config.yaml
num_hidden_layers: 8
hidden_size: 448
n_experts: 24
experts_per_token: 1
d_expert: 512
d_shared_expert: 640
hidden_act: "gelu"
moe_layers: [1, 2, 3, 4, 5, 6, 7]
router_score: "sigmoid"
normalize_top_k: false
routed_scale: 1.0
balance_loss: 0.00139
balance_bias: true
router_noise: 0.3
scale_expert_input: true
init_std_router: 0.0184
lr_router: 0.000571
vocab_size: 16384
norm: "rmsnorm"
norm_eps: 1e-05
tie_word_embeddings: false
optimizer: "adamw"
learning_rate: 0.000649
beta1: 0.9
beta2: 0.99
max_grad_norm: 2.0
batch_tokens: [32768, 65536, 131072, 262144]
max_seq_len: 1024
train_tokens: 549100000
max_steps: 5849
dataset: "wikipedia_en"
Below are experts of layer 2 (counted from 0) of a mixture-of-experts language model. Rows are named up (a neuron's input weights, with its number), down (a neuron's output weights, with its number) and show model dimensions 192-255. Each number is 128 + 24 x the weight over its row's rms, rounded and kept within 0 to 255. Numbers have three digits each.
Before each expert's rows: a language model's description of what the expert responds to. This comes from a sample of Wikipedia text that the model never trained on.

# expert 20
What it handles: Occupation noun endings. Agent and occupation nouns or their suffixes, such as director, actor, politician, analy-st, comed-ian, doctor-al.
up0:092145124097139116102132119150142126151123121171109134108125133117144126109107107144093111125138133134121115104115093141152105119141180133097148148144132126114123148146111154123143111131145102
down0:062151133085119124128105067108146136118151106131102122104132122130103129120108154134166155092125108136160135125136118132115101138101101129114137125085099126131096148094144151118162158074145116
up1:130102148108138156124111140152127126136157127144120100074119121113141130156102123161107144131124150099146103135129115111126098105139150103149134143108085148100123146134131149163090126108107155
down1:107182092093117126094123111123108130072123122113125129170164139122096147082118114143133154094128119128100150130148157099144165116117101090107175104129124102125105141114139144136144129123128125
up2:126134136113099110111138046146104094101131148102120102096125099096080105140121110085169146152132131108140129154129133115144141148124157092154137153137098153105170167145109116143107133170140155
down2:197127062121107132154163166155122133132135103124118131135129126148090129170100081168154089159101118128140108107137162146104174131146076145132146183142145154125149155154159096123152107153130122
up3:146142103105084118163119089180155119115132157118145129101127147120135130140156100160121093106137169116139131097093189109123122136120126147143159121103101167089098145091079110153124087093165156
down3:161153137150102118158130128127123116098124149147134148136097137121100125130144122176113122095124127115110118097133117153121147115169085138123111143133142158156104158094093135095156133142129145
up4:147150147100065148121124090168141159141131124111096153125105119129132117157084142159108073114107205146144112165162122129132076122137134143124134141130092118134121102103116132166114138124139112
down4:152096084140154115122144109134124108137163124122107132147142114108110129163145108168102144159119138123099123157140114132150118125172119135134123132122147091128132151145169175172108119114083122
up5:124145112126118135108123147135141135146119145132136139114158109137106151151080176088112110116102157153177133128101114108139126124168109163120163087122119120154123111151133123168141160111121135
down5:128132147171109094090145114160120153126099129180070145157177118123108148140142153143127152140150119141102116102094060095089152112163096134138137163157118143124138122101111125129146112146156126
up6:130143138141125143129156138119100094156100099102122137111161160147112145124108146132093117097130099165156116133131108132078118100142149148149161101104052122122153119095138125120138151069111152
down6:133133152160113126052105131131175121112139158137128182124121111113077149122115149116167131088146100125125142085140067101077103122157123145172161151144104171120220133127141114155116091109138111

# expert 19
What it handles: Prefixes and present verbs. Word-initial prefixes like re, un, dis, and present-tense verbs after subjects in explanations, such as relies, appoints, holds, heads east.
up67:137172103138124119123167132115084166185122165098135121141112136109112155154132113144104125092129131087111111144140129092152095124181143093137140106128110124152105137141137127155121138104130087
down67:117158127122155153144123162133144140163126126137120107165060127146128147136124089172118107128070138125149134163111144139094142117166135124167149131120108108148092100116116110150099118124120133
up68:171102145079088139152124137127115146137145103100138089118105111137164107141120149103085140126177135130168128151114152106149123186139139126082143086165126136106085114120112112130112134121159153
down68:159042128114142138146149102113114114183112117089133120192105156121131120107153140153110156145136132170080120145118172124151123129145146148120154144143145099134140151086141127083159140180180096
up69:110133161133124116170110145213108137123147141140129160127110168123126093129153137097092131142108153125133180150135132097098106142122097113156137119135110156112133127116099095170094121133138144
down69:172114125113161130183139100130123148139125143156090133138142156150113131096120143099105131134088156133152145132094139107079172156112145127114090116126119118117170148133108128132111177124151126
up70:161170161106125136150122123115108134129115147150124085094115126147138121112086112079127106120135169124111125148112120162143163150148176154148139092143161159149107156117128109123111169144138128
down70:117119137122145131174117135085141108117148120128097129116122145106147122141108088109113147132141131105137128151146134136153149143118145195138128114142129136133094089116129157112133123137149166
up71:135111117126115114101136116154132098097144124131155133133093134105138112106156146118150105146187157078135119132130131164184106160099105116069148113133085157106105102162104203141101166087117154
down71:133157142124108149113171154126140157109136119091118158094102114095141135177130149116106128100122137138160083137116073153148103125128144112120126078156127162084148127143143114162131078095093111
up72:166174132139140104135140120101135145148124133118119139134158082120152127127128159134115152123164113108104135096126135128163120117060127084097183146171121126093096123182105101110090154126096146
down72:130086142123097146154156146127087164125103160171133142151106122148119143122180153139133108116087101116135144144131087131121091142192160086134123106109133121159170139104120120082122144117117181
up73:118140107108148158146104149180074126131136138131104146131152124164138103118132141134125134172160116143106078102130122134165151172109138083141137121149101112140128146099126108101118181133142072
down73:111129132130088148111103112121094122111142177091139119158110158132161144139129154111127092154133117131135137169135123120110166135140120130110158094110119100139122134109120155130113131132121199

# expert 17
What it handles: Function words, joiners. Conjunctions, prepositions and commas joining phrases, such as and, of the, from, by, in, with, often after a noun.
up0:159134162099149129121119153135100079110142150081141145107148139136121131179093096129112099127138113144146124123147098128140119121166131134127138149148181126164132122084118146142126151106126125
down0:137153160091121168150147101158111114109099116100139114095099128130168119103112131141102152091113155138096090106083115101195084092134140134122112076121154166144150135130123126141108150108094111
up1:118102142177125112131151107135152079118158183112160148118099187187164133088198108112126106126117110101141157109136108121139126129124134125133171065107113173147156106110150154165139142136170154
down1:127130106125113152136094124108138104119141140149141147107112150076137120148123102121137123143114138112140122102152124128135064110122108119101103114136187142155145103071151106113141126131119134
up2:094116161110104111158127153114143120113139128053088153092122141129139134168125093120098116166098157095131082166127167131132125122129096098118104158148122168163083128155140144123141144103130148
down2:131086157067159115148129081132162127103164142133102123104114135152160097138158111134127131137146106103131101147114074139132122092131071138177128136143131123067108136099165167144101133127177124
up3:135103150139141119120146143152115106128155130055147139117127189124105157106094093118131127130130123128139084105163151145135110137149124135154142140118108167082134159152142142143085125114131099
down3:124157118122116089111155115098125163122150181106134117152153125143127132140109125131143070171114113082141118153139124154139123094158147156122154111113080118128120118108119150156126122085136141
up4:154097179146100155147152122115132147135147133143154148111121156141155151072145105091146104105171100099111126079122143123132125121147126116079168116144134147158114111078095120129120144094108118
down4:176110105107121142096103139134122125144135178147133129203122093126087083137150159113119138128127136138114138147153119124136136085122124162147182111115125109118120110127144156107149168149153143
up5:133142090150136138105117089129138118120146121124133127114145105165129096114172122177102092148109171112149163075129156119147119144146099142175132144110116111127148062140145123114155122128170136
down5:169129093110157142087173121102156128136133144133160143184075098154118132151095134099129116120134113118130147108116107141124189119113136170121135109118135107146094129138103129135115180155095135
up6:120140085188148118142142119156128115129143128093141111086111084158147186102105107166101134166102151130132065168155167139101113092093172096115161128105134177170123118147060118150136130090105103
down6:129170156093115143117127159102154125104152138113168092135128132167057105133102127102160129122116134086158123142106107151110135129106095125134123154141142132090108118132128097130106149147129156

# expert 23
What it handles: Sentence-ending punctuation. Periods, closing quotes and parentheses, paragraph breaks, and clause joiners like ", and" or ", but" ending sentences and clauses.
up0:173105109105153134106099156141137090102186108144141139144133175110115116121133126119100121079122150113151076143119133130126101083140106107102096088111101125131163094108148111129110139112122155
down0:135114151108161125086080080157112168053150134129134123156163152128134105157102137081151116088137130130109098126136084117152105139134129119104115124131102109113147135128115135159103160099099159
up1:145156127135131121114141087120169086120108108122090099103156158105141119116138094122129109147151129114118161150135135125093129178152161104146129127123086125129118100102123138150121180112130178
down1:143142138143166136148128091111143102067112092131132126114090107108157128164134123070109152102099157091140122128132149110163116150122122089174159156108168141118154087161139139158118129116172157
up2:105131121117115147169118162130093135143177163128126175102114121146086092114131149127104102138126095127136132117138127104138113139138146116103125128148121157110115107107166162134155119134124125
down2:124121130121109103130119158097100080126108103131101152124119130140124115151148150142095128132148130130149129142173125137091113122094165097121111145136121126137121159148142124115082108194129137
up3:166147130122110127121120160129159111146132142138128127113118097086110077146100163117131116135139179103159136110120092157151122131165078124160152097118133142106103102172126129129134173128133125
down3:107167155116071136179128111098127120114103124137139109088107120087133130100103127156103090160143070102173094153100136126152133107127158146134164122112161121168114163099131169112167116129140108
up4:121103144119111105146095087121084122137167144158117103099098130121124117131103103122098093143120121138115131138123141122145109114156124140164113127165111120103089131090147117130121118125125119
down4:151117142119110085164128122139129097132072124101125170113120145119127173137148127156111126114149134157148124117134117121109078109090133121135142089121111131139128145127095131059104141163170093
up5:108166107126136128183105139142129136137122093153101137131119092103134108158070129124107145158161153150126122125127121109156137192133180113113084123101124122103143125134088128093121138132121154
down5:146103145062127113102169142150111134153159128123179121110079151096187165133128127111125122165136132121158126118153144156138132136154147115088169123110127136143142178151122120119143113114119132
up6:154139155152107151110122165126140158137161161087175164120162091140090100107111188097092119087164146099145107114130111134121104133124114134140110122091114161140113109141139150147156127112105095
down6:090114159149138144156161144123083123089096061105105148091077132095136115098107131140098104141111101101156104142127125128146081133131137107134102127103155122128090118163148131080132127139116104

# expert 21
What it handles: Surname endings. Final pieces of personal surnames and foreign names, especially in sports tables, such as Keselowski, Kagame, -kov, -enko, -ić, Smith.
up0:163111138107104124153100103134117141114153123117145156092139097077088108112100101094142168120141158112114132143150122141140129128094126100133134133130127128078107128109090104118073112136141143
down0:119119127107164161127129134140167088086138115147139127136139082136144131103092132110100124131085114071147137141098146126132078112169108138159112138075168120159103141138156133108113189121123136
up1:142154113126124130102136110146131077128104125076111104108070120122154120117116146172118156137137112113125114079113124099142139133134123144161130166118138163143150143137130131144136148126133103
down1:123094117166145127147125084084178134141170161137139153139152146122143102122150116101121100123149147107142133122183133139111119103112158150088174127111133081104114153156113141155102089093111124
up2:164153131146091097122120094140135137164115128126147131138102132130131105188101139117104155141181140164138107129091124149107143135128128160096120126148090132143063101201122089111148170075123169
down2:141110104119107106125139140122127119150130113159086140148121149143159141079120101127110132133157150122140120104130116142136112140139098098083173179158111166136070150158099123116117121108130148
up3:134144135116105130103127120147113137107124109109123101094132161081126145124103120154134106129133133099141087137118075133122107145080128113101139103178098111108132141108146117106133115145114166
down3:111146138147108095133114140135134160169103098112158103121127128107160123106121085152138112133112113133147098167148093090123128148073117104145144097128150129142127133111137118096152116176142134
up4:154138155109108132120134131142154171141154153124133127075121140135145103154118151116082124150108122092162131115129147116158103119154149140127156130153100136106121139157101117119111128107142145
down4:192134130147126095148102142097114118174148150129162143175148133168104106144138136155114148147120143103105151114177128109116112122165114128129129102158112104164085164120132148129137119152158114
up5:134134143142138149140135051105132088147129153122090161112125132139141133131129181117167097122118103135153129142076082113107107140117142139093132116170106113131126115104151195102114109154127109
down5:104124103129106117156115105151125109149108134126130144130153161095175100119154124113137114086129122116153129129116154129087096145150152134107120152095153129141094117118174135100135125125130135
up6:137132115078112084146084145170105131124116128100135146152148155118108128145116106104118111147119148075131175115138134127158108162126133158155122142156101147108148114094150153144142142138122132
down6:153091117148114049110167092157119128118120094128141138144122156077164150110137153158155107141147149107125150140153142136110118149150107143151134124106148149162160122152110149123103096122114164

# expert 16
What it handles: Auxiliary and linking verbs. Forms of be and have and other auxiliaries in sentences, such as was, is, were, have been, had to.
up0:132097135114091175125122123152121100156107171118087109160123104086170182130074109126110150119157111090147124120141113114089120145149134103150135118144125155096115146180161124109153128099101126
down0:128086119082114152154107149161164106117129125166099120174119142097125149157118079134160162107150107145104158091176143097104138139118128137155146106148125116132150180123149138091120110170128105
up1:156102133101081167144121155171126121113124157109120118146142082113151109129093127144123115123146124106095115096080125102114111162131117114164158090119151141093116133139138147112151115112112097
down1:144091108083110148141105154172167098120145130162121131143139146100140114137112096143149152106153112139079160096153149108107123144121135136169139106153131115115143179121141150107122090167129084
up2:132184120158127166132087107147094159120137115111128162103119125090127088163083135126142095176163096103105131146158124111115122152102151116126110146168117164134120108162103135140094139114122158
down2:113154130136141137151154107126155141150151193139101078138126116147145169132144101158123092161135124157099124163117129122169219113142107108188120111147130153127134117116142118108147115152144140
up3:110123134106136116120110150140111120123140143119144133136092165088150108117096104190091100102137108145116084132146163170097110119154105144135103082163145141090119100131147110125121094097167077
down3:186144120163155150171111124137112138141154115176123111079144110135152113108128131140167154084129103168107170116105120127173160130126113096145114132140104135167140144137168089135154161126110120
up4:090139148133109127117160151136123107111114119098143134120128125152130119126201138125121095127079169130150110120116171112099128064137153105110082127133143115141111118118092067151133145138175139
down4:109126109143144129147151120136135157162114159116178133121146108169135110134141112148175150161126113117089181100162150158139189099122135120137157114142079114161158133094088125108127146177147138
up5:117144105134128115142111183141147099094076136104099128081133119106146136124155133112108117134121134076144124111095152062126127136139083117094144127129137095136099097148142148149073117092081169
down5:111144109123112085140074156144095130117116119140116141089136120106130123125110120149133156138147146121136143187134112074137115183139118144114125122157104122099092090091138145149076091090108096
up6:172143145137102163129139174094144104106126138107111114082127124086121139139138128120098126113146143138139131154128120110182120084082177114105103168176099113140098167115118127154105108122092113
down6:109139125119117130131179152088112150130096074101087130115116117119132134159067106151121078126118108122098123088135097127129052148147120117129152120082123135095170122123086103142102150106182117

# expert 10
What it handles: Common nouns after the. Nouns and adjectives after the, of or and in running prose, such as city, government, political, university, cultural, civil.
up0:133141150115085168157136110155095133146171146118113135080125138113176116167124171073113083139126127145166100124097127129139108146159118125095147109131114129124086117160139104123088123096084109
down0:140105071181123106145115117141099094147097159123084128168139131165077107110125142117112147114142129149085153132120134125133173132120150135154113110114161075138145158129116101092126131131141110
up1:140118156100147115091142128116105132115135165100168161095136145109147150131120136103134107105183138127129101136132115152159062135103153111115131132182159158157113107141174113110101126102101100
down1:142127128140124115154136102114100109163084148121098133187110127149110127097155147099094149116153142148082143123154088110127122125115130127137097055123156099119119137134129111060147143147111142
up2:113134111117099143125151159097147142118098096151116123125132154144140140129095090104081097138152094137156094123118104135132150129108165148126168093136135145073134153116054115105132123097118129
down2:132099147133135148141143094129135116159152123159108135149097099133103169077142130074088116140117103116103134074124102150122131112108115121128146135114151151122118157155148142095159203153137105
up3:111084124097097150132151096104138123123175142094128144140141122103127128111151145129138098133115132155166104129136113139111145066095123141095122096125135120121131139138163095145120120118104120
down3:120100119157135119143126133111145079114126180118096127139130138137093110125119128099142155136110140141097148162115137136155096138113162100139151131152163088093092107122154125075142117146112138
up4:107093162099087162160155137086127061142132122101128130155108141129114117109113107178139128122131138145175113110130086132106128111116080170142150087171139181148147138146166079140104176130131081
down4:119136083150115105111151154080145096118145108125121150121127114155128127100132152135116152139132139130110141093132122107136133112154152107122151132101147106111139149113120167104151095123094100
up5:179132171090138175145102138157122153135153144148138140092107102139124106196114153069125104129153155123111129143129122106165118140133145127097164123167070133163083125140106130115120101070120159
down5:155109109124121111136118115135102119146113120091096153172103132166095083104136147134095131117134109162078142115125107107131165129122129164133102088119118091157134161135099108056147157153138168
up6:142136175124099134157085140129124125148137097145132141125156132118121150098134168130109139153152121108116101086101120117105106105162097151137138103144104155134129144089125157148094145137147171
down6:101096129159155087138128145143105106106129113181118134145125170209127092127144147169167133114108139139103113145113119101105147141101124122168140142128125128121126120146139130157143073152092137

# expert 18
What it handles: Mid-word stem pieces. Word-internal stem fragments after a capital or first letter in names and words, like P-lay-ford, F-arm-ington, Trans-act-ions.
up0:068151163090104100148108150153122123134155109111153151107105102126133208155137102096124091127097117095120141122105155129094123170126102141139123110135141153132156132124152110126139159146111186
down0:124128152117123140114141103136110127131123103094160129160089131112106154140103138117142107157133118155134165162118117132117165114138157118115117165088156133148151121110155124102157159153149086
up1:140111127108145142090114148122123118109111103155141122093146148137120138135100126121130088142141122106135126125114110093121113119135101148114112168144134158160107091188119164122166146137109123
down1:157157131122076098130162144147161095092193115150148167126159147130095176151114139149136064106115145137096131131115097114161102103152123150118173166162099124151113108168130143128113130149121116
up2:094141161146130146148072180155118120144096115138169125133114105157156113151118108106091143119130120135124114140118121103099119125115161123139108163103082106105125121093124115150127130118148123
down2:129141171153145130093104106104162132139133092104150137139153191146118118154163131124142118127117137094145131143118117135122104126148078171117155141141163095111156159132084105124135131129142170
up3:129121150112140130140113150144158076148101104111168131141149110148122124168074106127128142160120134120124127100097102153110095120132114172168162119095098116200113112159129105125135131112147156
down3:120123157097145164138132148106141141154092150089122150145118105102136132116130144155098095171114121113123121075152120124146115132099131155119133127104101141106129122154093142126146084122124125
up4:162142122085107116113123125135124129140118099136103085144120136142165114154117117152142136146134074127118096104099173123149100116164078118077142107120123141151108118122097111125098126147183127
down4:126130143107141040112129140103129148131159082136092167154118132152149147131067142115127123128126140161177109106138126140162116167065150108114166106116130156108099141147119139144114089137153138
up5:119156199087124140142116122116113122110106102135182123110136108136150141140134152124155110123099139128159142109111139113130127166091156151153144145106176156149119129113128133119127167142125160
down5:105173112093118131061131118160144147139147158122137135140157131134147182113157127100182109159118125126101132121100133140115117097175126126133077154168124115150170106100125137090132182126128124
up6:135122102120164157133149125087123138153141138128130100136138142114141141136151065123133140156087086150111088100141083143162136094132153129071162102118136078115135158095138132131138156139133134
down6:145190072128138139117131159105099122101149137119122142113099082131111116112121145122083153117161155112108138115147124175155150143159118118108125079112108095120126132135100102125137127085160093

# expert 14
What it handles: Opening quotes and parentheses. Opening parentheses and quote marks joined to the next word's start, as in ("s, (E, "f, (x.
up0:112109124107153177151130156138111088086076121100144092140088121124080125117125149067114133130127165088150078104121143154101109127100144161089130125148136141125100096128102150144133165109151140
down0:091122156170147097099173134151128060146095119131137111102137126116133152144120144133093077152122123111150139132157173150091140125131149108133126099127080120127172146119162104145146128161117134
up1:123091104108131154108125118117134127122123191158146115120113143167169150105144099142100147147119155127131103144153110126138164146092111130134141158133120105145145100148101099119095089130120151
down1:090099083112156123177138127111174120115164138132125147139130162146145139092136097106112178167088112140112113142146153155115142135121130093134139118142133085143102153143111158116140086136115124
up2:121142125122125130101113094142110180131109089149147079148140101096163156167145103123126124131181134117116137135133100170120110120131112218173128129143080124110094141149125105104130150104144157
down2:102126128148090119111094147168123168151109121166095109167157154118114098149137123094105170129133115147109105096160146152131100126106114153146132124060127101120122153144116125105120121112163111
up3:092164177092107148135148145127126118142170129152170079127150161081137127173116103113108135146156160121133107107140108108132087160161107124108139149120105085117134083145094094147082157102115113
down3:080150117122121130162151117114141141145148098130116083187163165146126114145096107145150154122172138149170094121139112127124109171156124180112135124078115097091162143134125112146124126127118168
up4:111159112131155099084160159122136100147172166187143114121141134067144129149099135137147119124133143092146178117145121132137096133133077108127107150147125089139180102092156102166137115127141117
down4:156128113107142155142093106087094118119102093077125128132143138088131127167142186137118114130167136118118148118175095143152114147105135084132118144138126113133093146043126132153133118144103145
up5:161181143067152129111113120119114150131131150165162120139202118113149145149124137111103092111121144120168129132145140125176093107134072130133115186150143114171144114118128119161086145125099146
down5:127139109137126130088092111138112131151172121123096154049134141131153155117108135152097146115135137180162188151123136119137103141135125113133124122160163121182100119100147136132078121145093106
up6:133112120124123114128134131119117145116111146135110110132143134139155156123091146086128129072184120085085123136126158082146095140112117172138143126172081136105184080130137107137126153133095144
down6:142112127121155088153143133097144171088100108147156147091129126125092140137121114070110113069125121102162104138100123120162096135142125189142134108142120133119132102111121182128119136154130135

# expert 9
What it handles: Leading number digits. First digit of years, dates and table figures, such as the 1 in 1864 and the 2 in 2013, also single counts in tables.
up0:123139076112111143156151127129120130102142135122099140039128087158145143129116127153126147110105144121133154147100109133124126150096135104140132091160065108122122123183132156106125160111090110
down0:116128128168102116148130107141108102131131142133132123117125101167117124149097134165113103147130158154137143141125097105164141100099171125107141116166097114106120113110125102112108112151108145
up1:088136141163124098124115138129111103102100078145104162108148126128141113094100163132141121109116128086158140120107104113109107136146139126133139094130095161148146140151168136133153128102086114
down1:112130148127147084120145098120160118082140129123117118123125119115124118137105093150135101114148151140108165166093149121120133141090114104131131102168097155148103082115152105091078119142139059
up2:114179080110106132129099146131149115101114090136123094138119147135128130115126122176120137132138139140123143142107129125117117169136168162103138140110151131118111154160059142101116124096138200
down2:182153154131154136132130169126183138140101076052125132184128185123087135116116086129112124158114099136068108163150107143151140125107127111141113142138162119141113117156085116133116132120200127
up3:128150153146102116105135101148105143138089147154175080056131157104181133108137126136120113136093102084122136163103107136139095114119170121128206133132125132153158090151150122115120125110127118
down3:166151139115133146127122153104119130128148141123114162119070149114152045132148118120096136134137110180107121090159121104139121104109116169133063130111172145141144142157112134154130119101126095
up4:161120172152109158126134154108097139141096119125153105108140089149122134123098162133118136093118146153166126091103141107138107140125140110071117129115115126179135097145129174132163146118125109
down4:122116111090118086093144127137118117139101131102093111108125146135102142130156143069147121097162109141151150115128132128099150100104123126179151128134120091153171125087100131129122158117107099
up5:115154109134127110115129111127124128164114119162155081129083148150161060124127106201111122163134132098144148116099109137132115124137172140106129142148161143155123071107124155129148131147189086
down5:133110136135114104173181135116092147114109156152160106134103108082145104161113129128174194159124140176124152133146162142121115129094128145123130140104167145140107121097151111112123124153147102
up6:116154162137128140120123114142125135138173138124139094173151142133112148118137128136138120136099106117174124137120097139132128104112135124123146151177063124115108065075165141143139156144126131
down6:124141123147084117109123084110107120132144134096086157110113137090087103179160120096123112120109120124125106110106174153162136120149163157156126165094196141107143121151130112088117107133137142

# expert 13
What it handles: Narrative verbs, connectives. Past-tense verbs and their endings plus time and cause connectives in biographies and histories, such as succeeded, picked up, after, until, because.
up67:183105127127127116146124139115122092131120149091139098090126145135125139100140167140123059126132177155133112164123173078139099123142154077142164129105093166153101095120174152129089139147111188
down67:145092131125110118133104105106081165124148147094121143126158141090081131119158128151131120123155114134092138129095084088145146086105133161155133170155112108113154120079110103128127085173121138
up68:139134185082146134125127106119114131125142109097138126139152147172092127102140094095146089114132117108124118110158156117116111147162115127088135120117120170138125088127085087139118141099118131
down68:142132117135132097145123111110122110161124112134113088155098121124110071131130152143150141117136107175103107135112091136094167133114164143155146103159075134139130125142084131143178189144155126
up69:143113145144126140138131129150134117118138126095146122122129113118108120149111106168102095158139125087110125116107175157108132113153131148148165088146102117185119130105107139121109138130141107
down69:164112090125111124141116127128102158162147134184113137109157144126125132147130163118110114152119077147082154083100121106146144109159081126156145105152132107111138137103133110074115081163150146
up70:152131138118100148119134141176114164139158165110127166109144111175088115144158104151125112119128134131129112111122115085144128143141100149097163096147162066120107114134137157113138152125150121
down70:097143126104114110158092125114122125104135075129106174098117149173076132141112129114105128086128176133111123153140113103157171149194157133136133055134157133090120127164120138098128117161119113
up71:126145110126111132152126130168126141140122118135158129139154152141116138176125133096101091071133088125109104137137113101123133111141107151102107124092101090107139165103127158159146187118152141
down71:109092171151120117116105136112145144158107119143115138108166130154122119153174101133148147123192134164088157121170099111134138100135105107117153135130148127136137134131141157123149104129144135
up72:100159136158120176139120147185108101172101143062101118154064136137145108132111099083100118145140143110157099111162148113123125097172133170097128158124147159103052139120148130163093142074143113
down72:102134123140100133082146086138109112104126139123070140154122158134133135129114094087157139139097151142115135121144120141108141124101139125125119109137116119143133133146134149118129074068112083
up73:111113097128135143089155152125115127115144160138130118130157122152134153149150142073110028105123117140128082115080161128136113145142159152112149119168082116180128116145131135145078168095087150
down73:105093136151116155106097132115144085167136114134097123154122104101138140105141123174128160127140106111126143162156107130125085124091146072094174143137130168181125117158145139149103126103154134

# expert 11
What it handles: Abstract result nouns. Nouns and noun endings after the, his or 's, such as title, appearance, performance, celebration, investigations.
up67:131144101157109130159139137150100143132153102117097134117121138120133149106109111148101139072101128122120128142111182092098126138160121129126169088140199128158096119144154075128087138113143114
down67:131143135134135076181087063149130154095141133158076120144124185136099127085109157134114165173130166099158136111143119163138165138078092136155133120105110076120114090127092120169127113135087140
up68:136131145136145160164126102131091136136094131095133124121106134150145111158125104100174130163122153180125136131127077149120116103116148131092119138162165191126130150148109151136115123150127122
down68:124129140076150099116094156151152098137097093142088079153172104107124107105151097095072115091102106152096129097128120129124139158089107125089138123146110093112124124109079174151107121075139103
up69:130126145091094119129090187114127177117101114128137102165113139149137132115138142143146130114126163122168146091124139145139100158148130119112156137146120125115120108158118107122097144095094171
down69:113115153106100131149160139095127144126106139143115135210140154126161084166169085127192194111146152139132136109138112118159102143123153114076093143143091105174131104131153127130104106113194137
up70:120143182096156154124118111080123163127114125125149130147136124125143114147096143118160095115146103117080132130114092129143134183095123152153146101124144152097111125129123141137185088178124145
down70:119144151154141130101123122147091129128140145121159128143133127151108152105125119129135141106139104158145104148166135131133154128140165153133110117166137103108105117095116171134170138127122106
up71:143144144101117121112121129138125080165101165088125106118107119124127074149142136110154116107102144153080092155085143117183141157097082166112112122109075124137108107159161163134143101117112137
down71:137148150118118111110129095140115124108113138117142167117137128126123129072106124154105108119103157120098124122124153137102128122099114161101131134113129101134122118121166135138147162116139183
up72:168148153130097142136115152128115127101148151093120125100132107125158132130132137129148130111125150136097135114101137147150083124109119120118132098109159118120126133195120136129144130058120154
down72:124134132122107103098102120111126124125141126102148117120142118196106150133170122130115117123121156105105122131128155134109172156085124156139136076132154083110127099123159111150140129145151181
up73:151126118141108117146125126138123188128128118112075112121101110127138156128124146116158132140084110085155162136149158111134153170151154132138141136139123149145117072168090157106108152103125128
down73:129133097142149121127073105157145117128108108099101118182108171106167127120143124153134148146126095144169168110145130091150143132127129139120142151150125104120129139146074143151148123119148115